python train.py --d_model=256 --experts_per_token=2 --activation="gelu" --normalize_top_k=true --lr_router=0.000877 --vocab_size=2048 --batch_tokens=[65536, 131072, 262144] --train_tokens=1611000000 --steps=12181 --dataset="wikipedia_en"
Below are experts of layer 6 (counted from 0) of a mixture-of-experts language model. Rows are named router (the router's row for the expert), up (a neuron's input weights, with its number) and show model dimensions 64-127. Each number is 128 + 32 x the weight over its row's rms, rounded and kept within 0 to 255. Numbers have three digits each.
Before each expert's rows: a language model's description of what the expert responds to. This comes from a sample of Wikipedia text that the model never trained on.

# expert 10
Description: Nouns before "of"
router:120129102131072110144114118161099081068084115121117068188145105081162148175090178165070204139114096131107159138156084129065184155166151116123107163089116114138158090176121157112122115080174101
up0:144111103087112128074091142149121112134080151128180127122141108164160154174159107159110124133123115124106090083125166180090150157094131142161139138094120123148144152100092194118133183038148133
up1:051079134107148124154137149163117156146121098127138141165130139095095176117151152134208109136126029109105128152129097140148089135105115178160099175105125152107126157109156196119127119115124134
up2:053147121067093081112147095182106124117104095098124058149136143152156199075182129120148094145143124158158112157085099103111123170157116110092166155114137155132121184050162177127102147078092010
up3:098102177101151129108087097183108119045081148127146105128101093094115180147156149115156180095132142133139132127128102121120121142130122125108108115135113121121142120103133077117082170143139072
up4:162159198068147145103131140118080149149105096104126126119094129142141159155097144143109117124134130141096112163108110100157152159141124153126126112137107171146140091096134103174117083132107112
up5:119124188115166128080113138144124078123051153160147116122123097147153171082144091168078169145134139137118146126150117131132101153125137204138153126095096142064191087102144162094119174107120066
up6:123131121147120109102108128137140050099095148118117142146101077147118089130093106108159150120149143102128135165097107131123094126140134162107159109107159125104152138150182134136112142072150114
up7:115110109116163129108152064053129129092204104162125176103212145115171147132117114132164131121141117097116139131082128151084130151140119146194081095108101179121196137159148165143132169075064101
up8:135102134148148112114077124110121133083159129174164149140083131157109158121099146152175146162072067134118092145162242156126128161157140123094183077169148103134119122133111161200102115110088149
up9:094141089125112105075155058065161131106133101152164157167112088141112174143122129195115130181100180095075088158162152108126132157108125121099157125155148107156196144111111140116135103091157086
up10:055128109129135107128068132202160138063165154193117108130122131088135160149111140147152114098186152084160118075089068204107159103126111116153106127114154210123133133151091110188151140155194139
up11:155157090130175099056180106046155118079116160187112142123143077122106066091162127140107153123124049152098154083103117142114102099139104115113155150143131218124133073110129159092127165153139081
up12:131141134120136128113099138135101127073137113207114088109117132107157171186133133086073133131078115123114125112112070116095136081170139146137150097127157171140135154080179149127120122080227171
up13:144131131130136113133132143186078096115162133169175122104156130094101081125167144178160148074138079199146136119114096118153127144130063115093098136136092210128168209097140143155134194134116087
up14:185095149116108137086112167129122161070149122200170127087204160156180174160138134155190105155087061160097101140121151150165128150149078160170166125126141087112131091115078189137124140115150157
up15:160147099096129082169130066069163112097127140133181159151127140122151193173208081186176117095110134095188160051151166125127129175155086165124109118162138104090138121171110103140132138093109090
up16:116139106108155091123158093135065119151141109129149150139177090121118115162114210105112089091100169146114149118132145150172090137067127211096176166173089188053099142073063139156138109116126157
up17:125167126132090136084103127170156121058101192186161076160146180090120125178151131136165156138189067135181124106121108149097142140168167148158129104136199111152149109117145154096154092075145048
up18:072131152124151106093111117133056067070138141107142145073093160099152154156143099164107103065137083098160109116102123159138126181110111136147169175149133132107124124126106128130112145124116071
up19:075135104139108126155085143068144124175077131179154080122136158184131117078131088116135140177123154178104083181183111139071085126148160150162152085104122138138201119133122170174066132143086086
up20:115171135113103068112156152129122083125096096171174157119129081127116135152120110180120118101170083148117093080159095060134149108113121166133121087144126178108154161116156133137129143118111074
up21:149085131152130121185146145073129164104109128114105109139158139103108132154112106100112150142130102155120053150180144143116129142121174196134133174128072116120169130205141136135087110105114084
up22:089203140135099150073105104081176121142124140131138153120139137132197118125137106108112180148122163140142148092171105223081107141154135115162149130116151139084150188106159131136127137133211141
up23:141141141082174098224114141076099131125194077156128173113131163145114111144098154128119159133130158163105087123188145141090156160165131157103185117131160141124143113103151119141094101134138091
up24:144097187117178105111138171144077169089159078133130091124159113108135163102071137143156108135121096141113155118078123160112085114159143130130116061115126173129126089162132188126116117114172160
up25:136140195126124116142093110160123148113128142130104150109139148117115179112062173137151135124090076127177140084133138126062111134164144130138160112126157168140118128127107116147172066093168120
up26:174145108081160126133140130108163074092110118116212100154089139141163130096111151061116136138090104116151133151122133144097106125158096088095132150140096139142174108052113159163140106202115103
up27:183123189116131114148120093131120091143164192109133131128153128186088161154090150117149173092142153123135182111140115131182095132130126105123154094131167104166143128150140165128079100107092049
up28:138099115080127114081157136135126098146113127145159095140144110151095181174157087129205146162174096150160117087148174128061125164122118080152144178129217121087156057121175179138130170064134092
up29:103190091109162127099121150159169128126101185148225087096109092111145100091124093154148144116112096130117135165150210133100122136140114150096167097160131160125151107043111133180130101089119160
up30:163113143173126133101175166106098083133166079199158139092161112102099126160068099134078138120172128095081152114140105137141144149124141171163127116155180111091111148111129121138160117145090139
up31:137181162088135107161075098164131101095137118159129172110118123144110156083124114104092170076150124108097140143184172144129125146113120115120183091128209155134086116121164136110114117085137073
up32:174098133099086082138151118109088114127111136131158154125135085111114186124162134174087138131124128098122084161121122148155133103122126140149117133034161138173180094060189131127039048110154095
up33:172151172125122103126109180170107101108116098146163069128075124156127146108102112134133162074120203125178122125187172137080149139105119110133188128068107149124127118109125153123078120183139143
up34:131166165097147113127142121129112094101135163171156144147108106182090167110071113129069174115123092113135128127168118127096129132139102111122182164122146117090189106107110173145116170122134150
up35:127101158075140141114083106134112117152104178178149165119098109124096114147076169164117123146112129115060081111123146140153122103138085102116166156128131182106132170077126101109115151105104137
up36:150124126090145156136140167122167121106103135144131109133090156101157089124124088127132133087076121137128107115154117141153144136143073132074122149112089114103144085150243078129127164118138144
up37:154050123130157128101076212107113163149141125132155163089163112123128139118131104103120137133177089114114134152129180162126117093170089144136171098107124135126168130055121125136102129115125093
up38:125106174105155167147097171180178131157096111144174112066133135120094150092145109144136151087093116129138150152115156121105146120130092151120127107123120191145128122179126065137126102154154113
up39:105194159158128136144097119068101092086133115155136091093130116127154112122144095152125175168105070196102152078106081104105169180086158082088074118107148098105167150131070116149065149128146152
up40:092117137138116131125124115150102091096087122155132080095117109129135175084170143174188159162133089153099107111089131134107120148128192144131217132096110140133208154057114163079094127090146124
up41:141132138110163064145106170059134115133091104176201163129079121166084183161127134114108119154138114117127089109160143110151106139130094107129176125111159153082157152137109110160124110094137099
up42:210068154093164143080125172134153142058122068153166150141116175063172117104103097132101178124134126173135143156107106204063140078133185075146134106134086149133144113067141155131138156121105098
up43:131080092127146110098132083134079123128122140117124144132180111114048183104184128185154153149162129131131121177151117113172152170173168102079148147086142204138131115098127186102120098125117102
up44:121104150097120148062151137166065139096143146107149134128122117213162124139114174144090120120132155095139136081139169100082147127101122037086091148126111144159155157073082112121165149116191169
up45:136098140135140111066084135097139099087115146170139108130101148077092124125119092134135151133166125177181094095113124161153121109166114116131129113112147133188172117097135129118107122083124077
up46:126099118088138148094115108183136121085095132180158081168160101122076199125142102211150100124173091093142106139112113123152160158153135108103109123119181144194127153138128199076109174073101130
up47:167082106084125117104150110111109147142070126172121112159173117192053155145124120141119160146111190091151136153119199100141101129145080081172138116098222152160207107070097139087129109124149115
up48:078195138150110120152144155126126096114132090137149127154095212112219101172088133155046115121152074117154079094064086186137163107152111184105144071126189122082129112099106112120133123174154202
up49:130118101140122083123185105127135142161073147178118136117132156078134111168092131142207110126132097099157069133100184158102092166110090113147116098071168129133162138144131134100115114128121111
up50:117146133111146140070135131159123122095093121117171110104106154167161140171189114136163123077127068144162131168118054167094100148139119183117123167128124133153149120117123133102104119120126062
up51:159197167087110130127140116163148079069094080169131113118100156084152150067077091159108126111158121202140126167157112172117145163130054100127168130123125194134177143091089124150085151080180103
up52:154120073102112140114156170106128173073167080108108146092221132095149077152158105123108143140122074119065131169106114175083158151171126087101101153196152141068107174156123168112078086131137153
up53:098125154116158095143196113141129101124174142182139128143092092097213151105144157191111117111124134144140150157115095159027127140134137114143121154122118115146118125162161147125077112134114068
up54:171142160117131123161163076094097114089095133116123173053120129148118189164178180140156073114119125176124125081115108119070079120133083102123132112114161097134130091097124114095096126167174193
up55:120181126104137139125072066206120142054086164122137144142142140097096125079169104175123153099089126137105154185123129139129136142141136145085146125126060178140224114092113108124102137119143152
up56:114117147122146128165154131203173088104173088144109133153203150119111124172087137116089144171108116125108101128112091066132166129079077217085183170142130139069188118119146187112091120151081131
up57:071184160103121124144111142135163123106103118095152129131088114129168127171113087147111113141128093120129135006137153140102132123125090147135135138182079158184105154128099180135152112127163093
up58:108115131084146084105097092119139107116060137118135130163088129174127091096073152137086160163141191163113106103148124131121114174134092126118112176123120206127158115105151174172082121103065126
up59:151180068117124112095135155190105114108092146121137099101146155112167103154097181169124127113139077218111152159147125163138165134098127192166192046154205116109146134157157113119162125140108183
up60:124103156101129075123105109084138138117167079151111064111130155147198145139156093119181061136133109165066123108056118216152155166113110153172103133162086218173175054159122199114081160133138199
up61:152134137120103126149133120131174105078130098132121109140198143147157082092119095128136146092111115149127087140109149194123140176120114139198135161160190121084124124113148166099095178190089206
up62:125181105145115107115128121104166079118061141215159127082063101157189083066122149101133126150096122164130103082157136128220110150163110098104177164109134160086130121109128196136133141119139091
up63:183126158145131105049110114216158144112163194153106121144179070217150106125118078160159116093108071132121123159089141153049142111134119122119131154118150084115100076100171124110155134133137186
up64:059088160173160104166170138172128149058159078151131145122092110129133183140150047101233158138154109137164133131079146120157107131135080135090143140147154098133115139111101149126142133186123133
up65:046129130144136129127100063135104178111088166084137146116143163188151154139091081159137124143136160155129110121118122153115123118111140131113128070122196124146103183134075182163086099145111063
up66:161184121090131105096092157120087120154123161123132120133143085155111110151086151138100163148137080164160185172145138118085142141142148161107148069128141132136162167139092102099149168045182145

# expert 27
Description: Place-name first words
router:131137163108156083174157186190143112125178097163171116087122066130139102186156089086066125167124114173151142194127152132109125116160157095123137138109210141114102186117118055119104111106156179
up0:135169139128122099134122105205197155086131147160103102084100117123120119163126056107166150127143112169183116113145141120111146077149123136134142109121241163091155121132078123128064119090125149
up1:167064108124126114144192149118126068072159191140138081124135139123164106085071143113137124104135127104105131179116207197120138135198142175116133105164112123133124129121113114132137117113208145
up2:076105191138150115091150163094115141116112118139134138138100130107159092189103098108139111159173091164124076078177181144127158136174174136115167140117206154124149117145089064122023180102146107
up3:123145137106126120081142113115108168184111063138172141126149198118097096122167085158084117112143128126125165158134122159112096111091142125125136100089108109057149206156133132120156125086188135
up4:127092148112196122146104134076132181147103083170223174091134142169180108151118031182128162118139110104152096110110117125116085095124108165153189060151145113114175126104137162114119128092129145
up5:130120157125132102119154091151128155167105105135117206074092119122144160171180049137114128118116086165175152060138178141150157150172128096116131109190169116094146160141158083131139091102174109
up6:109131130137157120134101171147074134177098088121198109126100145135149074108157045121187124117124088128124046103131093146107118130176171174130107060133191225157151165149124115115134146041180133
up7:159137142126143106149124138170155114192123113147152099145167161127133136078159146115111116113172092131143151144089097063151167093198116138146130162134132096113092172106144180132118179117144145
up8:125151139148126130110050097191142109123080106114134100084106159081157095107098097128119153067135110114141118148068097148125166132137088177106121107120167158102174130091127104156104102102075157
up9:083061120149092079157069102142156115107105131212155137126145148143112088103206110134177111122137084169122079140171130118103121112135127174175117075122206173112135119068098093113118162172143117
up10:117099104129161125140119177152153127093119181152128144137151133114145125167129069095174091135126116195078116126126122181157112139091108125140129141151110109093119117122194144138131108139151096
up11:207155158094107125118155104113143070157116151140162162132124129134147136082089114126088148146159146150145134169176142133196146083188091120099183162129106145139155093118149124099121166077050125
up12:130155112138131117002155120107140085113173170136157245143156092157140111130133112123100139058128137157177117088133137120125127121110099171184088188137182080091111092117181111157163131110162158
up13:110149168121139128179143175150176066097118133165115128121118180157118129156138174118129160169129077194159127109095105187103159177106173184127132178092105164123112161116096095097064142112130162
up14:106116163125153120104159153172123108198069012143143031100122130133103170168184089108096156124123098165102146118120152157088136096177118148165128131141126158106129177158094143146099129090126111
up15:106135103103144096134098125185201122134186127150112132143100053154092123161120063114103168150164133192105099129133157105104139106129125165167142124128232136086134160090151133134053144162194144
up16:159183198135097117076089100172146178150145126129137124144112167153083101162138161113132136147136124169122145132074109083152140129131129171184165107091120113075125124143117148114055128150154116
up17:094143153157113130115132134169136168047091125153175071089171184140124112103155146125120125126166183143131130156190121132051132151112135168125133148152148129090082182069119134119125145094199131
up18:081159166132130103123100150149125149075153139174116130069118117134095114184132162122162163136113115140139115120098116171135081084171150152147121155118180124083110145132130114151147103124153178
up19:137109085129102111154095131160177148116103131144181107149111189151087148061202102186147104119183046104195163161098138156113153095163163147202129109084169105095103145151144116116120166170178137
up20:056156169124146119131141089156129135113189112154136137077136150140119153209186112152097185100149113129205144122137128162136135133133115175160134076106146134123101131133168112144115126107168118
up21:112103205133137140164180124142143065128163088155174118119111110119089124095087110078112131103108117168177104083187107132103155163144134123051188118107160098088125147137073131106114117099166111
up22:149097114111131118168092163130186138143130100156155135122106123107159148111172113149131143129183140116161103179103118095123063125215132104103153151110143185139130127076158098154102113057127137
up23:186158147121142135160192096169103187100135172114169135137123116101102154180156120116079124140157126076141193127083141123108022124176113098126170173168141159067114154136145123130139175136113143
up24:147159100122151099117151151154101155132174178066162160081077175137165112124170117132118105099186095111157172116120134162083088085178123156177157154107111131097081172114148099190132148107200112
up25:130078130118138117148102188089124092093146130142167148149091122144122168147158086073163175151182093152203111068056173138090078169143128159185166095104145142104122186087125136103126153089111131
up26:184145117135147095188185176143198185121170110112162150104091167106142113152105123068104081166082091116081098094187152136135160133125136100098177075112139103104137167133113114114110169083177124
up27:121130170140130108196137136170117051122189151137125149107114126094122121138126072129121168149115158157173129127132165191150106102138126143149104148160198162112086114140090058121099113141157107
up28:121153159118107135161127114154123146120126108142174157135128156200131123176198150119134146109165158115119145170151107144060080125159104149167111141075131118130120131063051131130117092092162176
up29:145116129087127108144153118077206193113110171111121124188116136135180162088113119082137046142152099164140137102111131126173087117155090129075186083160142146091099120167078092124079140137176097
up30:096107180138113109138100096170186037142164130149137101109106140127153105120133167151123092121136151138114076167119126153120157160147143167123112162168103102115089127126108147176125080143161121
up31:163174157128144074146115114072158089044082129129167115104137102153122112209110101146134128086136141163045098178127152083134120144128083156186095092138173086093088123127087195174115126117079138
up32:120019099119117096123148121219176108081120110156150168123179123120169103161145106159183129141148140160159128113206185152122104133096090121110148144161092132144178165113115127106129112107172137
up33:093155128085132153114111210113132119116141135091170146072177107119140139219135110134142117144115076151137134077082116134118156134130130190080120091079132126091163082097105116112046127031071115
up34:092085130125158125098180198145112079139163093170160152116132106164128186137100068101104152170111122170116135157068093165130114139109136171126123182131126230104127157120115126126122114090150153
up35:130181177109132111141111145175089151169092140112120095144072140150140141172125123132093108109108091093155165116110149148110117141114056181121110121083181103129126129179142091086092139124188164
up36:148147073122111134134080092160176102186131111124200095116122125155129170109125059111117163116196166168120142147094110201139144123115117116151164146076190115110100142145151152116113097056122112
up37:085135141137139126086195118128112151118163126144133130060140168130169163135197061132108154148153096144132148133164160147063160112112115162147129106129141140085123125155109098122074138167156127
up38:127145160146135123145139112126093074108195094173107085070114164099179106119139156124105143098134092131104107138078121177102088135155130095116148139086107177161107118098102083134049163076110136
up39:083103180104122123170081132169160130093109122131113112053134119109160162123180120135128101123131063111128172090136118151116091143182128087053124089143190176156156142135103156143089111096119118
up40:118085150088137123142171154086132122128098125162151124065103138145222100159148124104123136127156088112190092104207130124187128135161156161106174169153232116143117180088126080085122114165111151
up41:109104144106170103085178190117097123088169142153106122053101090105124109117127075098141183097143135106137161101123152130101145094216111125097140142193134126166126186096063125122139153139141114
up42:118185140088174104167159160100128106073155136143190072102186131124131182168173097145113066093119078158063135090119098190121122191090119189144155159087183167127129195148056179157093165085125140
up43:066143162154116108128126202152144150101102114164157104128112166128136114157120141101086153136190107111148150152095145093137119130200095145154106047107209143080161120152078164142084145100118141
up44:138094065106156092176115135112120155165063130178154116069127109131151187159114130096198075137164166133159099138133128126068114132120110098102146074142111108143152136156125134114129078177102135
up45:188136145148115136087107148154133126114147141153120073142135136165191142151169136169184164153158136140181142131110187151096183150123148139166146096101114083138165184151107118139113172168153170
up46:112135124068156108092133084188117096125151115098129142157105126142074098138076110156108110145129159114148112174123126185158138140124105138117117131128127130106131230116127102143157096158097100
up47:122121130138167111165123139143112072148184106121162105137113105111132124139099081126133136140116130146126172180088158093138128161149067085158174121119177160117186124130129172137067076125076123
up48:117135117132135152120122159138145168162130142170141122088159113101163137122183164152132178098134088083160190154131178123160136172114169174137159151114117102097134173152117112164070157168182141
up49:150120164113151137129154110143187101078135165216143159115132165110138122207145103101117148152121069110136143143069187153110114129184104146125164116121135109071107195167114157129085115146141158
up50:125143101075162101142151223128186117135177150144144097129062144117132063113089114172164113166106068118118119107130136175075087112143117175122144119142135147160094165126119100080133126113138157
up51:135132095143196103125160173071169149061183196124150114115092147149138109151174034118107083139149095082151108134127140197133091167107037081115172174084181090109164174134124115130099124095168155
up52:180129158130154097116108133188101127144148149116141121102114104125041132110162119110091193160156135080109155093160145155118156149168146176101194080159145164114135113107175130099168100133168131
up53:130111099132116066076173155157151168130133122090124159121136115144155162118127115171123154141160150112188172138119207100094143120157122101106110139113185166147130172169129113096134144141161094
up54:126164173128195169156152149162155085107106196084128068117185169156062092120108086110103107120126140151131102149118175206096166128194128153142122121131131094101082097191191181126162168119085151
up55:099203195123119131133121124145092108120163146161090126117132141177147065177129092151142142138143072137117138082070103127077098108090095125168183189125159104077173181095176113069073141140150154
up56:143091128114126097121128135160160081127134125148232114162100106118130079099187071158144146100186127160146123158090184177107068118160126101116154132110168133073137187095187122093093152131110135
up57:100175093144105152175171198115103104076106075142157122095118150136157094102115116089181182100122154162155127114123137113063104132180147168160078120161187130082188175097151089115106164138095136
up58:152121172117123118094160089200178095146134117139139088138163076145162084186174099098125117147189069133142145108126110179080129130142121207101139087115100120111123153191154148089065110130172160
up59:072142164123143122120226148131136020123142144124145116152135105112145085167157068100101115124117133111129124114066107120154128085197161166134130109116176142060158131153171115151064157166125110
up60:158177192142133137087130158205111133087159139174122120136190077105133069128178037099140100130148050131179153096106159114099098152164120109161183114131155106079129165151143141185111108104175106
up61:088159117077131100172125186218171125127131135158146088049150137141164076207142084098073122131151162125103114084136095110122133133153122165109114105150127116172140086138166184097120109166190154
up62:167152185106113139120118150175135098070139156103137149083154086087108146186075125125155063093176137174119121125080134201089161131104078100124152158105165151145180203106129073119108120093108140
up63:099173192157177116155128129192099111145097154155167182074126166152106096146084130087093151210090124130177109126134166099155103142132133107122162093141140189078096135129096176129162134035144152
up64:100108173139125090182137163159133142092110119112162079112126161133103127179148117109150140167143108213097166125068090167065138169102170171152131116101130123159099095098122094161093140171101165
up65:135209165153118098160096159170098111094105160078160106111161157102114117140160098108164108146177146103133065057113214165127146121156152134121146053125119105126115139132145127133169080084135118
up66:127134141117134088145134117092115084106122106225151063147101123159122092145151107151110148150152093101142107099106145150141136122159111173117148149179074118108117141116113065125140183087167148

# expert 1
Description: Quantifiers and adjectives
router:146125066062102129146134116098156195093066108065143105074112133106171155054190155159138097190103158094189128101123184176141148105122086160098129088158170138148077159085203093124147102126107081
up0:160097136124132096181168182099133128152137167113140122108212126104157116067175128167161048117142146168102161109108152069131134116127134148118114086152113204151174132137143133172087106110097114
up1:178099129119148164112133130142083137119153119201175104099145074116124072181053140147114076159125142184112146066137168156140100123119087109115128106101140101136186141061130128073162083121149100
up2:098201112111147118126176111093188106120122186092162105101137179141117133191100127162156144161157105128138063118162192112096091135082084112110158154193151092149163140074166101126151167103122113
up3:138093123070183157165152138125115136097100092139152124050158193163144136205179162120114179136107130096150071153081177198088162138084088154103128085148113126109138137132130119131148122161131162
up4:136092090067185132084100118120166146059109176147085133094139136171097156115192173146094153135092110117132139099151181172095150177182098118054108192083146168137184163117159087119150159087132125
up5:147111112074145107142111118168143112127107135138118081103135149084150156102100084171123123142150172121091114140094059118143159121168148138140161093160159136124135158109135104117163122140092094
up6:139127137125137104156104111128088123130066144111110120156173173120086100093132149159178094138120125153124147143084144121159138140223119108165130083126146111052183134085123096111108146134090168
up7:175104163000170074128167191126202149126141104123170119112148179132174160137136169114095130168130114139070107145127153087124126166139116098085112139158180128123213101131161129175158137171103138
up8:109135118069189107097209135116108156109174144101165133107117185102135143161164104082097098138134123154096105096129130094129118122154084100087168112249113107115169137081131116155103191162114044
up9:141163143091141091107119076131106135100107093129132084096176152123099087113073210151142099156107141132095115141063112137090091159141061128079149119093186173109194132132078136153129166122113142
up10:130081132090144124128116105116120119127069136164180147111124111146134146107088153093101123151141097121124124069145167134166157126125112091173124049151175133152144141075117111190108113118161125
up11:129094185082119065176126136142156100062087105126176115139118086131180111126092129133177134106150166138169100107131156140057158091168111140110118078201139191125152160120090092142130113123145087
up12:138147112071185131130195125166091136186142166090101115098123172069159062116151107117101125114109107195150103143129125139121102151179101206121168133127181143102156097090107112078144187138127118
up13:160116178120135079165157173118127095160143121159195153147118126124174140132157101105147089124141148084092068090097168168098105142146102137129142123126126135120146119052157145114116148093128149
up14:161155133018209120048155149127128154129139096118132074090104149094203097098115167167121081155112100168138165088146198133141152113148099133108129133176120149158151138088088149114148133085149105
up15:149157144099096092073134168085179123104106115159155072114169141142147096156122078136139135128104105119104127088056156193162120110114164125130172108122116079122127158106174119115119110101104165
up16:140058203123139124124124216103153145097124089138177124095156161143092178123103113176139208150120142169122177097145150097099074147164141093104133105101184182137148060105102158135148106122080117
up17:088078114154158122056145142114166111196114075124125078112149149115085093110079114117105070131127102167108117100088098129154110156146101173072129126157110142125135124073142104153112134159136099
up18:136138147044120122097091090160132110113136108112123111142158179107133134060154157171169090128110075099175098147140149187097173176144060102101066114141146196153146080112154080179145071157157115
up19:094113137125124090099047120073164119114118139176147141114137096182136232137145129091151162145109063103154124122089055141088100113159084150062118088137116161118131174071126099106128168123075056
up20:156171128056166089093141143149175167070120133140197138112127183159164153138152102197169143142106162117123111126140136140169163108154052112119152116171102118112088089068142128146157111180137097
up21:167124079126173093096153200115117141104091136123129143106100157136161184120138143142124133090143146184155178056115121102159085093108110105149106102157129115155096138091165131123138144095184125
up22:090071120072151106111137151142137112110116141190154140119173161138138113117176020120112094161124121100072144112094184171119142126142164201116123098101142162129097130158109112195147101140091129
up23:135173141072127103107133117051105117130158127142114110082147176134211144163169071159113103124096118102148105175085088159103094172121118190095125143159131158121145148124105087136108179074187120
up24:131123145075146052128136139071144134083144102156125166045169130162119120091104153120093090124137095164110140129143146063141105141184080165118160098139157144154106137040137111193136174121110121
up25:134104103134163128078120074147080139137133109148115144126139128180106109163066125181142105129099116123219149056120162152159100102136157136143151137095119120153192116139150189121142110156207178
up26:115120195122140129118136099220145146102149089129158045125167156113165122112100083137163093138170115155103072149112185167095134097128108195160127149135145117111087111088126145153129162112096074
up27:135169141131126137079163170159150127101109092127135085102089168129191068095120157204208137134114110111085072104067186146058118134151122122102135111194145134162117095068165078185132158152141175
up28:044054121114151127088140101136106130108120129139137119050208071123174107122092162143101165142148149126211093148150233142132090107142068064099129117154127125155141173175111114133106152156137157
up29:134130119098133135156173160135150151122106069168147104027075197165164152182095110171137098147097115173129111122137196178090118097100128149122167075201173193088134108072137148135151088096103102
up30:108132109084169165160075105146139137094129133120143075075160165165106138118143143125140141137122063117149066112171196202108137099128094119089113102153142112111169155150104112160136117102179120
up31:182143111068178114134160173169127123155132102127145081105120128159153158112156138169067128146137094151166082090156147157077142131146058102124148117156200152042133176152101152195125136086138078
up32:122102099054192122115192122109103124116107127144164120095103140114149193120130124121143081155097155147135062186124143084159133062183073143136132120123142130113148092091168085165107136118139100
up33:123163073077108139055167168118143138066172122118130134171156178186153115144128155190178106103124137134120125029073186169192124121152098119060152106165116135148168077113151088144138099111108091
up34:150097150103137107127179144156088127122104063129123076121198138123159112130147144132170111157125132135101139143173123178149128122134175189112121065152148143103132089114137144143128141143105138
up35:083122112091162115125140115154088170042100136094148157126111181150172166107110123100128154109140179095158101102147158089080141151130139114153202076146122121146093129076117126110152126140136100
up36:067134144079139083080193122116100125131138140098125091135170157115102137122116129100149112123121185136178057059118191132147105123129098090191137115175137171137154148089083098120131169148120092
up37:122088129080146127116128106113156128004102091127146057128137153137127112146097148085210122123154132144175133147130181156064119170126092134075161121171148129117119124073112103130128114158109108
up38:136155114052172131109120133204125127120084108150139150079175125202143182114133134143137141113103119138089141187102165145070122152101121147138110084152113152139118171047135150159178103103101123
up39:127156177107217135104167137181129147089170132098150155103109111104070070097170121125092131101122091146136140098103147081094106137097220119182172101122203102153144119159166148106165111125131143
up40:092099107137162096128088136120122120059115145130091137124141181155105109097154111164109125117182130104149115034139157175135106123141084122124139075138088069106136127102120152111146110134124101
up41:142132118086145090140144104133165126044129122126177139147170190130153153065117139209135086141100163100100093090121108147118083104118105150160171177127171175168124087090094137127145075092094114
up42:132119091086152145021129159120158133118090139142175094059195122092189097117155125147119112136183172125195129168137160150199101134157110132125121069126123193138087130092160182195153116137118054
up43:071167163085166130082132106105139106146137118127161096126162176170107170146163116163123084151128071120156167075123140134101150156123109100136174127166147130151115149068139163114142094133104087
up44:123135136147102143127137140151074137163078104142144119108191103149056115119144114132145109119115130180132101118067135143106169144140110213115140070099093126092167119142126103117136162110143074
up45:085125162094122108145116167174111149097126104122136115094158108144125112099079169093141156129110170095131092071146143143179168099129133128081111058139081154099165099133121110152118094170185139
up46:088073108066214090142086150124083160089099118157107127147171162112057079093173134070140131139147136167118131114125137135097140126163140170151130083092161127150119148130112109124138132116142104
up47:140190174096153086103135135138158158105106091116175150123136142128137109086114135124161054166093035135108133092096142104124130142143127138107121120184194112133155129036143134191144134103201129
up48:115082125096146120105177111085106112159133168142152088084149160137187130088182140136120101107084139166146088141085115199158154101161139115071125109144169161154140142155121131154107147080095117
up49:117132083059121096103117117105188155110114108073116042099175076134177076085186129135197109140112116131132091134131199241076077137146124155139171093116127088108116144066151112155143094069119147
up50:121175156163112087124176169167104136145123108145114079104134124150111092099107120150119073131107105134172114073042095136087109126108088163096163068152140105134118111093087129136057174052150187
up51:081205169064173108092149142134112133095087086164155083111084151130086156096145137129137111153115114135127131122181145065091120171120065131141203146113124116103159115089098164139171154156151068
up52:129088141147149138114146146141082113163090099147171209111146105133161101102167109096200121147149131139142125124157170139119141129183062145103079107196123104151108115076073057136124105127125155
up53:143052092058179080114169132174096119132094116157112134131200160154160107122123178096133138136122168104134143115132182158066142168171109164134145090064174155096159072104101136095148146160177142
up54:098161070152172105124145142127146181167137129089158149108120143182209147138159150135166162113135142066085135113105074198158062112159135158107099123114187118121172146108209096153144152138147192
up55:073091162153125059138075112140112149168127089136144111143163111109162120122162195090136105133160135169157118074178141135071178083161062227128111106147130116152109181193085137146156123115153091
up56:146191134102139148164169160074093150116124109100157158076104209126169086094111115161167105158123108149112108124139162106059145129174111130131150168198131054124140147058206099176134161139103183
up57:177131087087140141118173154107136143135163166106177178135141211113154048141120149179126171095089082191117143147118150146086163135206099147140105113097132132126099107090100100140153132086067098
up58:182160089073119108122108166098099143098099178187170110164164135109099121136116153239159084113134161069171143099099174123175130107112097132076080133121099115127149144118134170152151108083134070
up59:108133120126117116136181153112108141151135153166124176116167161115113097117089155120085131113168182176062119145073092123150095099150086133115169077145170096157150174106162117158066141131118063
up60:144153119137098118131150152122144136112131092165140140050120166148130149160157123145099134143112147111189123104156237138130120108138090152130161150122151116118108141114144129153109147143132176
up61:120076151173217076123139130141063145110163171182134083138087087165185188127094113127165112144102165122161135095112138161102139138118115144048153143169120139144180119064097117107137105194125069
up62:140165105031166109130153165109145145105135102143181150172134121084188128102121101090143099145102078119138135156085206166105142167167100138137198123122177138095167164126151100093130122107128150
up63:200046121081150112134148115107125144102100134161169087148175117131153139123102114149175039138171106129146105150069138118177129102184058159069104122151072127095140168089151114098073102184135136
up64:122105119131132090129118079110117138086083161109129106119174109156146107088074136132164122149098074168198117101161147152133098157123103119179097115139159128099109183127092206172128116062118094
up65:126113143133150119105106096100137138098143205066128125110153106111159155109143104184108101120125146153170112153121113223153112134105092177123090154121156156111107175122148114124144153075105094
up66:118194108151109122143112106068120166123097130154128159125127119099131157095197089175156172136086095111153148130141126193161146130129133062168161071110131102087157104123095204175124089107091129